Experts of a small language model.
Size: width 512, vocabulary 32000, 116M parameters.
Below are experts of layer 6 (counted from 0) of a mixture-of-experts language model. Rows are named router (the router's row for the expert), gate (a neuron's input weights, with its number), up (a neuron's input weights, with its number) and show model dimensions 256-511. Each number is 128 + 24 x the weight over its row's rms, rounded and kept within 0 to 255. Numbers have three digits each.
After each expert's rows: "mostly gets" lists some tokens that are sent to it at least half of the time. This comes from a sample of Wikipedia text that the model never trained on.

# expert 5
router:120123132114151126141137081143130109131139159129088156128144105118124168164137116144118150097149140118127124175132167129133153132160087147161112144074181156138167127141147094140148166172119134125147097148128112122172152140124137136134126102123108174138125121194129159154112124132134113141125161092106153168088171128151105130155113116139143148149119120133129137139119139137124136110110114094166169136080119134131127136172121170125109162129098099146082136112114158123140140108142138094117121101121171098097112189142137120108084128151129172134145113150124108093162100150134118126111109162178114098124139165131125118143138118135095135074124124116109135100194157124131124118125115158111146093140168116156129110105163104138140096158156089099146112131131120157073063149161148
gate0:080101118137147152123132080090169112131155157122118112143166158098135102152137131144152137141068144095121123109114142127135144153128108119124111161133130143080094115160110134116129097068164144066154118123143138160158139163090126119144140131156132083115096124135118146130106096128160129088092129169134148138116122097126104114151114092130177107140120122115134108167133156133105155097118131123142152100069136107145105155135096124141137127104091118120109112100103099080139161098122102096132126145118140128111147114151122106121109101153109147073168121141111120133132141161143123090129120143168105082102143158123065094078132115069125173129140157114119128113102125101143137114122133130111116090187092094142105139121101094079124112144133174122145157105113143126085115146117106
up0:076144135141155107118120121124118110165177169121126160136154141085177079092154143162098127155143129108082155122171146153114157124095131127099131122106158155105085121176134173119128144118138153109139094105120153152162130089101146153098095132126107112154133170149138115167136101152151107137156154124133148133137125149140147121090174118092139098170127159106171118101130137110119131128169123151121081129120119107111128157099093137125112091156110138153127124112133129121127126119173110133149154163128090149134125091105123154068108194123112142099112122102155132162131098132155113131124085160098151123137084111109108149127121110137122131128152130124119148185127110144131096108111093111147103123169123140126122138092091103146121117167107101177159086145160141123086150136156122
mostly gets: "year", "The", " own", " original", "American", " previous"

# expert 16
router:071134090128140086142117116121138089128116107133105166144141145134110136179117122144125112148149114154125134157132142162148068134126154191151130097128098115125140118147115102124179097147113074137118142115153129138144105103167156106155135169140090129133159154151119129116113145169112141134140122141106124139130138160155161159115123122151107116121077124118162141142168122138082128140126161112140116123169123152138116125101132105091138109156129149101104171142159099119135128143118059141108117175127144166119064126133124132116139150108129134168170164117122091072139160110120098132089139119118146096101125118126151149109107117129122143111141117122127096146112108118112158130123143152129146112116172127097120127127119154132126086089161136155116105156128116149117127075128091
gate0:137158125129144151084147106146125133166105122130150175155099144155148108118153118136114124145135171138133134099098160129112134139142156175118133129148097139102160146148188082088134164138131116125133066141130148117125145113129109119135140123116136173143126125133128096151138134121149126138167123165111138091122105161083140146075155101142134162135142202114130094126142070179140173149184133075111145112106122129114186088103060167115142124159142103117121137120122124102116129146108127178150150124093160138112098111129123132124141140092094123163154134143068144120129136090125112141157128139076093132169112130144117106134129152089143147117143141120146106129167150113181152118111141174159153110120162133178144069102081116156179137121099133175155107098077105093119138126126150
up0:121106150152168118135161128152117109099127148153140110112102132148134130159121136148117128151117119158139162147094125107130138110086128134098098104121158137176144132131135112121170151142124073102184085132157091121129115111099163097178118099082130130154111134167111121118107086155124137125167106152155130108111123137137147130115130096148112109089123150106144104096116116164139136145127162085126170101119146152123136156145124103153104141194100146131093167121125113157130153132138091145137149143131159112134145105116170140138099158133069117129146104126117122123129101162126129128143099141163135135166130109088091134073105115106159119130155083151110098139143137166108136166123124152160095111071156105111148117133174125072113154146108103128117089128133100073104096065123165
mostly gets: " Army", " government", " village", " police", " Pakistan", " city"

# expert 18
router:093147139140158143140058171111156153114144128103145103134154152151093109105140129092092087161132162120108106130129128114131133135103135078109133118126125110140107147070098133121160151118166135127155122129130135119129125148126106092172168152104157098116081129127128147122168082124166128169137154133129098072148128111111111111090123156095134116103154105134140174109155121151155103132130130175124147128119119098157109093151138103139125113155123130109152102150161086166144145136151128157120128161129107107182158123122144179135104117085148117095117118090129124142127121074128137142102149114120101186153114160168129151092106136092129156148132143165093107117104124129169105139078099133139105100156094103141131142134089130094109188139097121163161109079118136123112115127093133
gate0:109102158108105134105121157140120132121142082097132146125099092051131134131091129127147120163100108143148146119145137160154107109126136130103117113111101163103099103150111110143096118140118131133127115138145139139166140105098126136174100166104134089128118166103135115113124133092127080118133124159091129103087116150157107163153136122131140074132123122130124114138137093168146147122132107109141113111119081163101140127085107111127122147158096098124093092141135100131126115160102154116084147152158109111076099155099149115117128129121154125108182137156179128132153116148149155126146136119130184153109155175119106112141138132148131080113150137096144112100157128118141136079157152138084134137158162104166166130079145121128155102137118174153114123157159096114116168164125088
up0:115133131151156120116125119135125110118139194060148114154150148105121132110119108174099133132087119105107135119143144143117151135113130087143124128160122115081110155131164126145120112087121143107111126162137108186144105081117138143132125134151110111116100140103126183173149131107141137108097126134129091101114144131157097084108118181165148110163099129108127189143141104119143118106105113121128132065141138110145103090108148090144151119137144156127127128156129110084117127166105102129099175129117081079121151111123147170135143135091164152105116123093126075124101099115153159186070123105189128145132191160131171122114152135100125110117136132101092184089163142115144102128144141145123117167156143155123143137086118092140137117137118129158132083093142104116113104144144150
mostly gets: " up", " =", " down", " et", " Motorsports", " out"

# expert 10
router:171127129141117126110171103113103111144140126149139128154113127140097127108128152145114128114164115085137131123103111068108159149112154106110101109139139121115098122148129164143127108153142172105142147102107124127114128145142187158138083117131133113135133133140169092127147140110094146123143117107130123159150145117120129153133163099115139118166149140141079121115142090116130116133112097148099099123114119132127129154132126123117116146162126167163095147070132183189140129126139138115091129086121157134129146113104136155132114105111117145131141117146105114063097145144165129125136127107116136134108127119137109116100107131089121095144106119112173151167134124106169121120121083101127108152109098147083041131132140142100130104118126110092141127141142099131114109148089118
gate0:115163115100088157104122124137126160142109096167121108095157124084112096144136155144108161151134068132097101142133132094137128139148135111136145159175159120109130084072138108095137151145133099170140156147114112149105141130147154113131136075140115111131144164139127140130110142151100131138136155139126094108101105129105099099094121100128084167123098141124121111092162126159105113091122103101073084125115140118101129090144092186123121116148120176125112121151159126104116129126140182145127101128148132164124163135144130098127164108180115119102157132115121134124173126120115132130119167149120105177124089101114131167104136136115102148125181050093131094142110119134151141158166128119154111148145161140118128105130111150149130132131128099112102109155169156098143130122132130
up0:139167102135142126115136120115101138127159129117167144108130129129120130127116113142114103125141132136153139124115133119100149115131124138088142146142132122152064127154159081087074147121093150067057088098148180169084112143055113110125163106159165133127118134120166140142101143120143114110123072115104139144110115141140116108168136134106102137137128167155149121100130109146155128115146106139151164136141128108122131161142115140115129110105124136089105149108108121135108058157130078104101073125146127142105142125091145152145146111160101148160151170107080174105153129127118106149108129144162171110127099107119133122122158147114163123083152132096122184108124139118098126104133144178175091114107126115143105135157125143146145083092108145112184134145111174145143117127140163
mostly gets: "\n", "==", "===", " ==", " ===", "===="

# expert 15
router:118134125175140169113109155106111142135111082149159127115158172140135135112132175141128099086090130102099115079120180099166101129173153103112121148148107153137121154123108109110116106141103142119141117128102162084126153125160123116148123130101128113130110169089119117115137172123087164124148166121099124136114113081095153108134148125116137155088139072128120146106131142078157123114197117163137137126113128096126126105137133134140133143113137094188087099152108134131120095092159123106086129137118146154115096115148131078131150129095137108135088145153139124145154132139136120134129107103135131139121125134094085113098114150121132121126146145144125135118113145157109129157148097102107117128143112136080149134165143149125112112139133120138113076164124139111115060154125110
gate0:106139146121147136117104116134150132093148140097128133113170138102108132119083113132099149151135157181113162130134106116130090125168129123135143100173111082129148135099088152068142154161131109102167155126149167105101138127141162091131158147128152127140163154095124127118122151107124106113158113122101118117122115078141146090086132155139117109104120119105073135124141116115114119139168131138152139162154153163119116101091125158108098107133149124103150143162103122129175116106134082121114160141180107104140128151156137059150135128180116113118144144128162094137139145143152122071122135099124122187131169132139124172166150112114163143100121185108152148142106136115102127107132104174115152162138134158165138139152107131160125164160107123125153107147097155154150137125137172
up0:145105147085139091161179165147140127167126113112101163117119131119145130139176108144141170156120146098118070128126110161107144131118157169095130120111110125089138129119162112090127132104157135115111136119108122116148093111105115139077096105110135110127071095091124104111102095082120153155126099147136103113182152130119115083165156150123128108133107143112144100141142149122112162165126106124139128111178101127104126104123159090123137128102157134117092132135107133101141117145123107147167078111138118156122155134121163131081135120096113141105124131117118114106140089167157134132170120122099082135123089155101160111134140153106134100109130096128148097152103115146132142109124118156132076148162112135090106086080099140117137150120119110152105154134186090124117162149065128
mostly gets: "---|---|---|---|", "|---|---|---|", " Succeed", "Personal", "|---|", " Preced"

# expert 19
router:114144141126158119147093157142094121123129124125144151123105124081069101118129125145133124145159116105140164113115119150120111123151152090084137096153121087129138115102095101125158151150140096117159126118139166181107125125143096157181145150151124140118153154134148128148181111149186123130107143160118107139146112107128129114104092134113095109136117156096133108115124094118114146162155148118115128117126146138136111096077145103143135099141164160093143098116141048093167129184117097132131180130130089123178110147129090145137160143121131116135141135121111130135106148128144093149100145115102117126156133137150157158117136140134117145135156138134092126150074144152156165072157123149108128096142106151118124152145128147127138177111094121165168108099141125115114136157137109
gate0:123112169128099128138159100128145144096147125203105119116130159117108096118121104104115144170166131142145126124144104119145109140147082133134127161106135114115142148095114112146136098122108144127126123136177140143123102129116118183158153113163106119153115090173126106129150161149098115137145109124153065193130117106126173140175217081171111193129119144091102095088137123130151112144131181136123146148133186104124141144147163148131117145088127128138140098156101100101102128161156134113160083132141133112142131153150108125131095113128126118166093141091119133126107103132099156104118115123086180096157110120160115187117078113113122126100149161090142150134079107118186124130124157127117124114167115140171145114123142148108149125140103154149096143126129126141114115083098126
up0:109074125122101122118108142108087140134145133140146114121135115117165112113121145141115109119135074130130113142131178121132109130107115118104122114138115134090093128095120128132139123175087129166107114134129180154136130114120142139142124098148096141134129095121133121109165085136144132141091121135143095168086162164218131112154126091083113110129127127115108139102131108149133137158145149151186123129092157117174123176161130169135118147129134112179165081135134153144105114099141138082162125143096117151142100104137090112101114118115108087151111137107121137162152128143111106119115067094079123057137105138190149137112132139123105157156154098139114159122138126109136125093129155087158119087137119119138117152089169081125141165132066101179136149125128100132107119131125126
mostly gets: "idae", " School", " Records", "worth", " Center", "mann"

# expert 17
router:117105149104128127135143121145120164133138085132130104149134103148156170135132146139125145132120149166173133085117150126109099109188138146155186167098138156110162123074108120128115105216125125179146155152178147092193125126156100115122110116104121122162109105101149150083105144101158106151163155123160153120132150147148136153129170128134125131111126153165137115089092157138129147147146116135166092186117137150123159117139143124135131133107165113136129120137114113131146109093127140158125092111099117123104093144195135140101105175094126112126123134153162175091115133122111150133177124111150099167133130129140121138092111098128113125100108133094162156147157087168132098115160110141162111123114141166150124091120174114142119134151140124106094157128114107092148174132091155
gate0:119091140142104129102138133135102131136099110128114119138121120148176188153142144161190120096137104107147153159135130138114123140119056123107130142097093139111112102124134122070060141091123133069075127152159121085159141137105154119131155132116113128107131088147145120153159134125170144139124099097111170120082151134189171123129134103146097134164122125144127120114143089142158160133153134102133103134133151135205103129152121131127150141147117089075127125159130099136154164125126111105130092109146111147137131104142116113149124166078145107154142084114143110131126117122163104130113161135135164098095109148096170155135132122124146117113102145073123135144137126133061113124110102160145140132124138092083147157108128117119124119177122162170137084129155153149141102150135088
up0:047113152141140119130133118132116091188111097127120095166065152168096144115119113137161129127150123128112084111141155123106148133139118148113129141145155138088088126135118119080102139099107157096122099160136161148147128150081160161122139137180099153110131128146157140171149127171174116163118100162077100112129130158124164143133104124155120143115091160099124120146119092097114156113133095077096144107104159185131114110102111158105126138120150130145161108158112091111131147142126108112159108095141153108128154139153105102148128132099129143107139161148124161132135149167131137142125182105123137105141108112114137170132150133169115092181102154126131173130157133118125143107149105155156128131152162130120118147156123106127138141143075161138101089118126127159114138159128127
mostly gets: " FW", " %", " UTC", " MF", " Turnout", " Votes"

# expert 9
router:039138168096122097145118100140165087101142102118134181135176147147141143120109156101100140121086139133100100120102127153120151134115161159151149118111108157128136131096134142088134138184111098121139122094180168126135131133175109138110135132117113131094151129157108153121135120122101144164161153122128133125145134123131101132094128130143116139082104134114163137125100114107138134106123104131112159130152101173093138121102104150117121119120127128149157155166177122117165131138144075139126065151134115149152121107144087120135106105128094168135122095144129164113181157148121136148146135198160102143132105137105129118167118114091153104109118117119146112133117128110120161163102143164149145112158124110103159121158139116134154132150130134199127124148102104133122132095117131
gate0:171151099114118139077126139114170120140077144166136072106118139119201121096123119122139139093121129096178145095122108107127090118140158124127079119121140136138152121118124112142171191086179132130097157113101143125132129126140142131126146164127162134122168101154155106111144126153123113141136134103098097152107119123110088129134119112152147105104167132110143137153106118116088130128095118124144095125165120094130139198158141133130130152172132119087132167144136136194080143119136144140143100146099102127138109123141101164137111107134163121136101148141148183182126111145130135117171120165124115145149108145132086124118155114133128149127116096129122145111101110118140105084143099147128110147142119136133094136118094103124142104132140135103120152113123107118129109104115113
up0:124110122128163097074101180134100127133122138146145084165169133126099164160108121155149118125127114101113153132101117138117128164105153156111118128120103116109146095152132109128141107116125118093100123070127156140132135136114104124120147114147144123100125166126114093147118156120150114135112136143154094129111120110103129125123143129128175147134100104120136099095147119137167104107131111072165124115119126145182097156130142156128099115111177135154105107126112118091102136151148087095131138117148076155163114143143087128146160133090137091198154121152170167116163122117165156119146140135163153104149145155087174163127149139146118158070150099112132091180101118113129132152171154131137097142086162109114150147104130143115162154096181116130150107115098173129089114128115174
mostly gets: " Chris", " Chevrolet", " Robert", " Safe", "Bar", "Gl"

# expert 2
router:134129107090142140134093142115123156174176156094149133140109133114146080106128076165119138146117137106151115103140098138108140124134112092092166126156136096140134152164127113130151140124141144157129089136143082161131103122092133132139120111145141120138139130130135140130134124051108091096119154139143093117174111134100105081117153151166126120118092161147101160171126152124117142100104127135110130070149126086131105155189122119141115097114146150103117124084134127122128151156112097107108155095135149163111149096131162144106125103140128147114129080138138099175128105107108131106142116135139140167111124117172146106089131133128131083121152126152123111159151135127120119081132132132152130182126083117147142101100098122109138174122107096158131124118160110127130177123136106
gate0:135066152142101105135158140137135143082158140143062137106117154078136131088116117137107106148110121122088078130129130144128148181108143145140120134104156118168168159115154138112109106119098087145166127087114105124121108126093172121116089144116122102091150114135125170142127144073120115129162068172144056161150162093186092106158145135108137125121128152128159114113125149115131155101115097123175139102107117134167138135118105079082124103108114121180126099140094137115116122207178132139133088143104136108113148156156167113092151089147144147118125127183099103163083120087095114112178152137135152164100131125150128110079153098141145102110095164119148140141149146094124151092130132166120152149114109095164134117134106149131121128122073110180150164122133158126141125157141100
up0:142120150111153143131153122136128121103115115138118127074124147136129142137136139052111092147113103198111110125094199143148160127093112146136102112097116145132157087121140141139098159148105118191082107084114113141162117133109094105123109124091092138128161098122114137154152136138125096114093152159159169138110114123120131133132105104106137111129151153149125125084170124123110108180102123125141128132106144127138138138097116115078084097128120086189107124158117119138152147115129116109176132092132176119116091098138123100164172163136119179134142110126126101137132163137105096129151159116106151135130128140136122095109075128182173136108163113117103103142106159102144113124115152154142152112128124141117135097146140113141125154095108102123155153123102186141156112103130089
mostly gets: " was", " is", " are", " has", " they", " who"

# expert 11
router:150149111117112111125105178125140132144101143127129071140134167149140156135112104134108176123128116142153130109107123128146130090138103113165112129143120153121112129150158146153099114063109093154121100118109168113108143114097147113080137166143156151107157114093066114136123086117098136106086117149130134108081111112133122098125124121138156115158116138176120190120137091154170121113077105107127121126127115104147122161167106121129114094123116080117144118109090130132142147122109167161169110116154116115109155098053121147131140131156151116131155124086145113164136137092146112173106155107137132114120140104130120084122124136134134133138123111130169160175135124093147127132085163108112120136127175149104110144114058141116170133125124128199096137111128146158165108127149160
gate0:129149136132103148102114145153148136113180134103127131152128128121136112125144132139153164147116148133168162122080147122100112118127121086118114165163184137124127069108162129098105168127107132087149169124163117151158118131154178121156113110143142108144131118136148175142170166097119141164116137123111099141147165162126112175135136125142127078102102114077133110122150099150121083137126187109137156114178152151116140100154117105150083134137097131124095119134117089137161100138072156160150138133149116120122109160164164146156131105132098101216070134119076127163153094129137115094103115147145095145141143151106147092092146125159141144130166107122122116145117140155138119134119051108123151127110104140146128136110120148124116159154135118142144147128136139111101154134166127
up0:164103113130106135150130135107123124150101164143118127101140111120149128127078120134127143139119070138121125073177133147160139083118116125143098129156146111093152153165092135164187102114143085126145122104115128142096145134114129114098100140153147119118113095096099119147099071137120126104102081153103145108078150164110095116147137065156143132142118150149104151119132091153141083084134136105100125098092144157131081156121159149157110080184129106108188119153130155127121175099129150170113106089106136121148135144065080126125124154158121112118100132143125129124064142115127123132160117090103162128126152114077100146116142129148127114114109098086135104121137118077114083128101145097161135115104128103140113148123131080129115176115124148125093121141108131161165119122074123
mostly gets: " and", " or", " into", " with", " to", " than"

# expert 3
router:116120151149096126147151126106095155152120126112147104110138139152117124116098151088135129107147133145146165092131157144124138112131137093149100153134143111131141108111129134150155132087168166116153130141098185112159122097096111147139135121141131116108107143116081165129132131064113168111138122107149097116117141152122111151156112160136137108137111111125112098126109125110150169145098149142112138168105188111130156142126129126101159143090093119154167094149089141140082132136126187134135143150163142094172134103131126153167101147131078143175100071097123150169096142142136097116123164146090162121101077121136115136109137109141148143139114127110105135119096092185115123150117146123094127165135147115129147160113167118140099149165169133092130106138140125129084146176160137
gate0:120126142116111098128181162106129079134161140144172123109095088136117114107122134118100165130145163095117174090159131104116112113128132065156082160119074145135115146173166123086133149152145122083147142169114179129140116132143088167135176108125137170158123124123124092128089122107131147129149179106111127124146121124137121152130120140106111111097137115126137205151136084108121137078154145175112136127120131094087141145138145129141176144122161081101156172102137156124131134152109129140065148110140116127105134118121158140126103131148140092172120114102109143127152147121098123089114131084176116149116101170113110131168119114147103146127133111125109145113122120159139179133139147146114110130076141158114139092119123108128154118098165097142133106170091091133128087107120149
up0:102133109133110093124140131126145139110129134114155155106119086111124129127098138111088146089056086137079124127103158098109131098156104147152145100124148186118161121138136130134127138095100155082092075102098154129155099140124125118116130113153171104166162123127172124162128138122134132143140172121117124135156105164089103112147122100123130155141080135142133147149111093151122126124139123126094122107109164144137139110134115142123110128120138119157123105126141081114113141093142155166142101095131151135133137098150125111110088132152170148089166175134128116149114126138089166089116123124156093161114114133121138111122155125110106144131135121194133143111129081136172150115142137127156172132124140132124130160150106095093094161177162147098178123158101077128091131129106170
mostly gets: "·", " (0)", " JPL", " Coordinates", " Species", "|---|---|---|"

# expert 12
router:155152110084101142119170158138095128157120139139086109172111129126125156106105144112106141125166106128111117135089087138114112121106122107127124146109149091143163119171140136144095144064125139122101105144066063128100140152099154148111097120146156091138099091136126136142114084160127118136107087135103137152121164121113138099139093099077111131145161108114125082074150121145145117093149151079105097125145154140104130202127141155135124109141168172100118099098128154153106117080132182155104111130108130121112135115149093120128141125169094113112111133131115127120072098104114171133120119130106111139147177112132120146122138145169123168163122135131086130135133126111165122086161146114164102101090091128154130145122131136132143115134058129092092159119130183109153148159079143
gate0:147178116134087112103160126127162094099092145158194135150111148123136129076171120139100144112121073074099129178149108092096107098124120118134141145132148134100132088148164147164115156083100103120088147119095130135129098110138151133101105165130135112078148114167142122104150101079148151124136122177112144128111121112085124099129152137158106069125133151131145139123135096150122097116143169102156088104118109138134158101111125127172135132115103141149142117119134153150115125106077113110123098192169112146143139101139120112127119155153147115145110137109115095147112125133125099158171165190105136128115123143118115147112156104126151036148137144112140115130135119096115122143154150166153109169128131083106118114141124099104162117125091161109128128167128119148136093115094138
up0:109136137152108107088140129094139083131117127119160108183103139121130086129102129160162140125147087132118122158091085109106135127098085140120141100102157112138105122159132134112106148115129147087123120129080139135108161132138143068127105187130108115106165083138156127150154089170127159092108158142064107152147118135125129139135117124112113101155149114158126101125099115144104129128118173095143130106147167126117146110114176154163130162143153110130106116095102149133152143116114145154111104143148109154149159151116139094133107162143167112144115168097129127124134139137118106169130132119140161098162098122155102126147180120114164109163126140090129153092151117097124127156123139125123174100126154130138133136071119129103149073105117148130120128158118117138137158121111149
mostly gets: " after", " before", " during", " until", " when", " year"

# expert 0
router:096180097146185110123119141086159143113125113121147194094111148138104118076147134132136124151147135110117094151130134122124108103102162129119139129118088136105129139169121122075107110110125087124122141130100144104116112111112093147087117140114132136120114134095086040148128127157126127139129134119123113117104076115120180134131158153140172119152143092108120138134161129134103132148144124160135139148152100125140156110140130115151174142139121123127112088149118140111154094138118143120123142150079116138103139117114129091096149152119149128057192155137126128062144101131141124144133109080133141149129137155089093117134135145140087119145110138179121137135143115093101107110108120108116141139146080100104168097094115058129103085120108107152124110122134157110131114166157102
gate0:141108163137150144163099138154098116130113159114130124099101123071159112169080099101111166191109076170174117105170125116139153125081130104146094132102142099132153137163113110158180108088175126127169148118117116128127123102098113166148117154164112089076078144109144103120150129167104124116122138150125091168126105143166119163149099130172140122138150142096162134112122133134129124128154118120110117083123129116149117120138142143140101134117092158141133096103142117130079128115103135136152126111128152111149110151144109129149107122126132104096104167092123067138111143079110133154129136125110128118121152116134150109121082173167096122146159139126123142105087093108125093102127147099111147165123157096156116103123116118104104125147182129126137148174148125106116103128131101
up0:135129145137156139149111124132180131110172111142137098107120134115137123150151066130106114091126135190125143085133124156115150141131133096169082153114125101127107146126094118118120118127173144083150138118102118124138157161140083111160151126112179135105118081117136130072188161146137111132167178128131168123129143160117157132139163115140116076141157105142136166120140097141130129138154142128150130105146121086156128143102114122088157132130115128124095132143118129137076157094117101151107133124138099092116112124159098155128116148118141135122092138120152103144140112147110138136108154108119135156196126181091128174133124125097128134098127124092090160152139111088092123163119146101144075160133134155140137110124138151097092116067128125138125144120124119133115142148078127
mostly gets: " role", " known", " research", " events", " important", " studies"

# expert 8
router:162094174123112125121134120155087089103146112110113145115130112085151126134092083123143127122084097134127136107094127130109144136111103097085152126141103110105117125101130120167124136164119123082100160145151140140108150182121099102130114128140120166176125123155173125127118188144179134107140094136157166118160127165149116142155164106154129142117186153107121133138104127146104158119158115132174155115114088088134116122095081121139149147120143150147174128146105145137084144085137118109183108087142132142120116146108117151143142097107123132134121143171154168187139154116125103125168074141140137128144177124092157130154150143123113106109123127171139090119113167127164123136146166082116159111141171170155079102095157158145174160109128118118168162092182149119147147112124146
gate0:084132130113089075117158127146104104120095113141086106109140118142108142116162144121125142134139050141113146166122119126145045118149126114106151120116103151102148111095094101111129175144111106135163127128172116129155157111129163112110070123075121138138158100107119113143100121176130122147116130139097143124133126134108129108117118164149142144144132103133127148125169145123119114114144106090126114149096130184120101119121107154166121194154119119124122153116129100099125140138099128136122109102155174113096130152157135102123131139148124131127118132139104106119107166122134111162085108098137124148109147140141130117139163111140119099148083141111115109137154117146082119144129174138156132182125081131124144124128111160116152117132113148095142145117133106101147089109146153
up0:118122105133079151151103147138111106150122167122143147113100158149133079107107147089099165131102132132173127119081133152180102134166138150152146122100107083106070118091122137153165125130114090120119115112152077118113107152156140126110117132106144132137122138186098154150076098131133188101163153128139116131143148101094120131165122153137114132095112103106112121146106148093132131097127123141098148059127150125130187117116155117141145136093142124156136113154197116151134136117112156112135135125166087113130140112154121121133115094114116102074098100131111107141129167143118128142104095163178121175085139131123122113141151089070174093154105118166158127108096084168086149169103130127139148163109075083137098141125114136150104101154154131128138135164159096139102131123135121
mostly gets: " their", " its", " her", " his", " Its", "whose"

# expert 13
router:106118144121089132146149129186107111086139105164129145130127141092095156160096143156105125150141104106144151138148100134129114115138152157128103124126091142162134127084127152144087144130080101147134148110157100142123154130149147132158165073118135125124133117182142159089061149102120117136062112134165132122146146135116150094159128151120134168105115110099169127156089102112136143144130113125108101118156127224068086088072135107118129149106126138112140169149114127098114113153154073133143119159150113124171083111154154119123120110150104113144118170119145141068138149144100149134138113126141142144104106126134141133126167102136130143107141093104129116123120075137125128153124117138163111106119155146151120173166139143107157142111116168168117145175101074101124103078124135
gate0:120154142119099117093162144144101126138133143145122142159145100112163110172114152105117152119158100132111125158134102138099104116131104136160142158150170105113142124174130126133117082118143178122112147102113175151096125195114110144117150151101180088123141114145153154100132111131139142155134130105137160112118139097123106136156122157140130141139124123124122163170148145145157157127134108128110082147144095101124140112140098129110131103098087155172158073227107126124144089100103167140116125130072100118139125170113126133137130146120150133110148125144125151105066126136117118126136109124101122120113146088130124103140164112116146167094116163088138126114181114125159164154112134126162095122085124109184160134133115122067168104142130149143128126158084104149104135130169127
up0:131153131145152105178092129109159166100097112123104113116115142153137145094156131140129130127177096149169127104124118133137138087104114077109167145127094144158115128112149140054157156137138136161167102108114122131116143112128157096111137137131084121111122132099157109140136167158094112149152123141137142137156139144110114138107118099080115121141142144148106107112160137138117160095131158147116157101112146146163115146152088116119124090186112134127124166130171155143105127169089104160137119099124145138122145064085137137106191121124124132109124114132069115195160137106151136106127171113113081157144140141133125093124108126166115101110148122146144177089100147109125125109124111117128134134133119161089129139123073124163133118134082121120145096098118163164138113120132128
mostly gets: " York", " Paris", " Los", " Chicago", " Virginia", " Boston"

# expert 4
router:153070198114126151058115097156181152113130167133150138153116135109137112143150063115134120128132123104142166105137111104127138122150060128100149119102116152115087133125096125104141106181139176115165136133140095156106158136161147097123144157130123095187091131098126113112128161121136152173155122105107142165143110161131089122089120098104098101147131112171127133114129123086129105122126093145136178162111129119166110121110157141136091144135113137153115163131113112160135121107111140116137113129167164167111138135111136117112171140153118097133112135116082119148134135135125085080132142128061116128168122105087167153150104078115161090092150122135137128135127131135123122093142139103115154148136113145077102108142157158132071116127150134145156157120104135132143176080144150
gate0:142121129108155146132147092122140176153129183137137146130116122132129105105137136101155137124142154131138158120161094080124127120107050104101135106111146115141107146151122134099128141127142114149107127134140134131100115128137121122103162155138148150141103122103132110170166137123147144094113141137100140167103124139093129129106160146120152087141165141144099108126155112126137094112143034104158134168108129133096182153154111180169109137129119133118172098090131128128103125121127149133137147132123121117129153080130079124103128107057174081101127117099128129113128155117165086115147121120113100125123170156118139114143150163102133106130152112132130130124182134149138116103120143120137112144076114137137124105138116136173123118117086160095144118090141126144129155077146106
up0:109142114136181123071134139108119126092172154088145125168099159149122101096117100143122128116106136108146138115135102099090145142115123106079145159151153098111140139116129153101142159121143140105141119080112177160143111144131098153069102187147124103144108108120129138121176117135171130143131139106121113154107133140097088127115168133119125109161131158123110140145144098123152113112131114125134113095094152118102119148179129128149128100140143106089149088078142121189150087126132103141139135134154171108138135078101105143128124129122128142163130142105099126103115176138110097104121105132129107180171131136126113123132126140106152079112151112094064130104168145083149140090100118107120113128132099136182161103130126141159135168070124142135154154112120144170122132148128191
mostly gets: " However", " pm", "sq", "′", " Both", " His"

# expert 1
router:138100116121137126147174108142170136162139128096135125112132112139117097121140125100147149128090154140142088152129111105084168104086095136098131114144161142116114158118143164083096095129172137134101157134128125121147097138095120109103126129141155106142128109095117115118168088106094128088139120119124123095132132121093076146145099145155099140101152154123096094125136147118168134120120154121122142090136123132101165156185134130127105118126098122100140126124122146131131143172118135075105130143144120077128200107106128144150104150115163148165150072114133103141131085149123164117134111112144168156087129137157103135144116148118149124166144124100149142126159111119079120138112102167106127173093091152140121096104128148101115133129125127150104121112157138120152162106099104
gate0:136136147208074141142160143090100155165142150086161126141129135139086124118144122102133150139131116161167149112123119130102136107124133129103122126136177165169133128151105154158154110123151179112111138134103143049107086125116160128128141114119105101115169104115080145129147087079120130134121153091091124141164123160141125133132122166133109143134124153147097119144077120124162129126090131158097161153128170124109137144149133130127126110124081140136171127109128103150144162102103133121128156138137141116136148101107121147157111131137159164126124083093120130130129131142113145119154179111141111143122171190158109149156102101115117140203098095089148135107165113115113104127140082141121145108137121125189137117093133099128139152127141121128129160134158082128134115135115121
up0:127152104105099100136156110096106120136109131113126155134140113157139112104131166099113146119167140127130110093132133127113168063118096099117135134137119129118096143166111155124134133115189123165135119075102138110086117106163104090121093123124147140144112136116127148074156164108107126174144139133105130155112122163154127081120123131124115108108161149160145178128133111114181087165125156144136103119149128109140166148152113154130142142149072119140121102153165174138088150133083116101142149109130146130083152096084138138139134136149118107118183083096107141135138128179132116138173140144142115148168111114130084147127141119117206149127138159139128108094167116150116155150103084134117170113108091096131121128184122078122128154138092131131111139102135079124117145137144103
mostly gets: " (", " became", " called", " took", " where", "="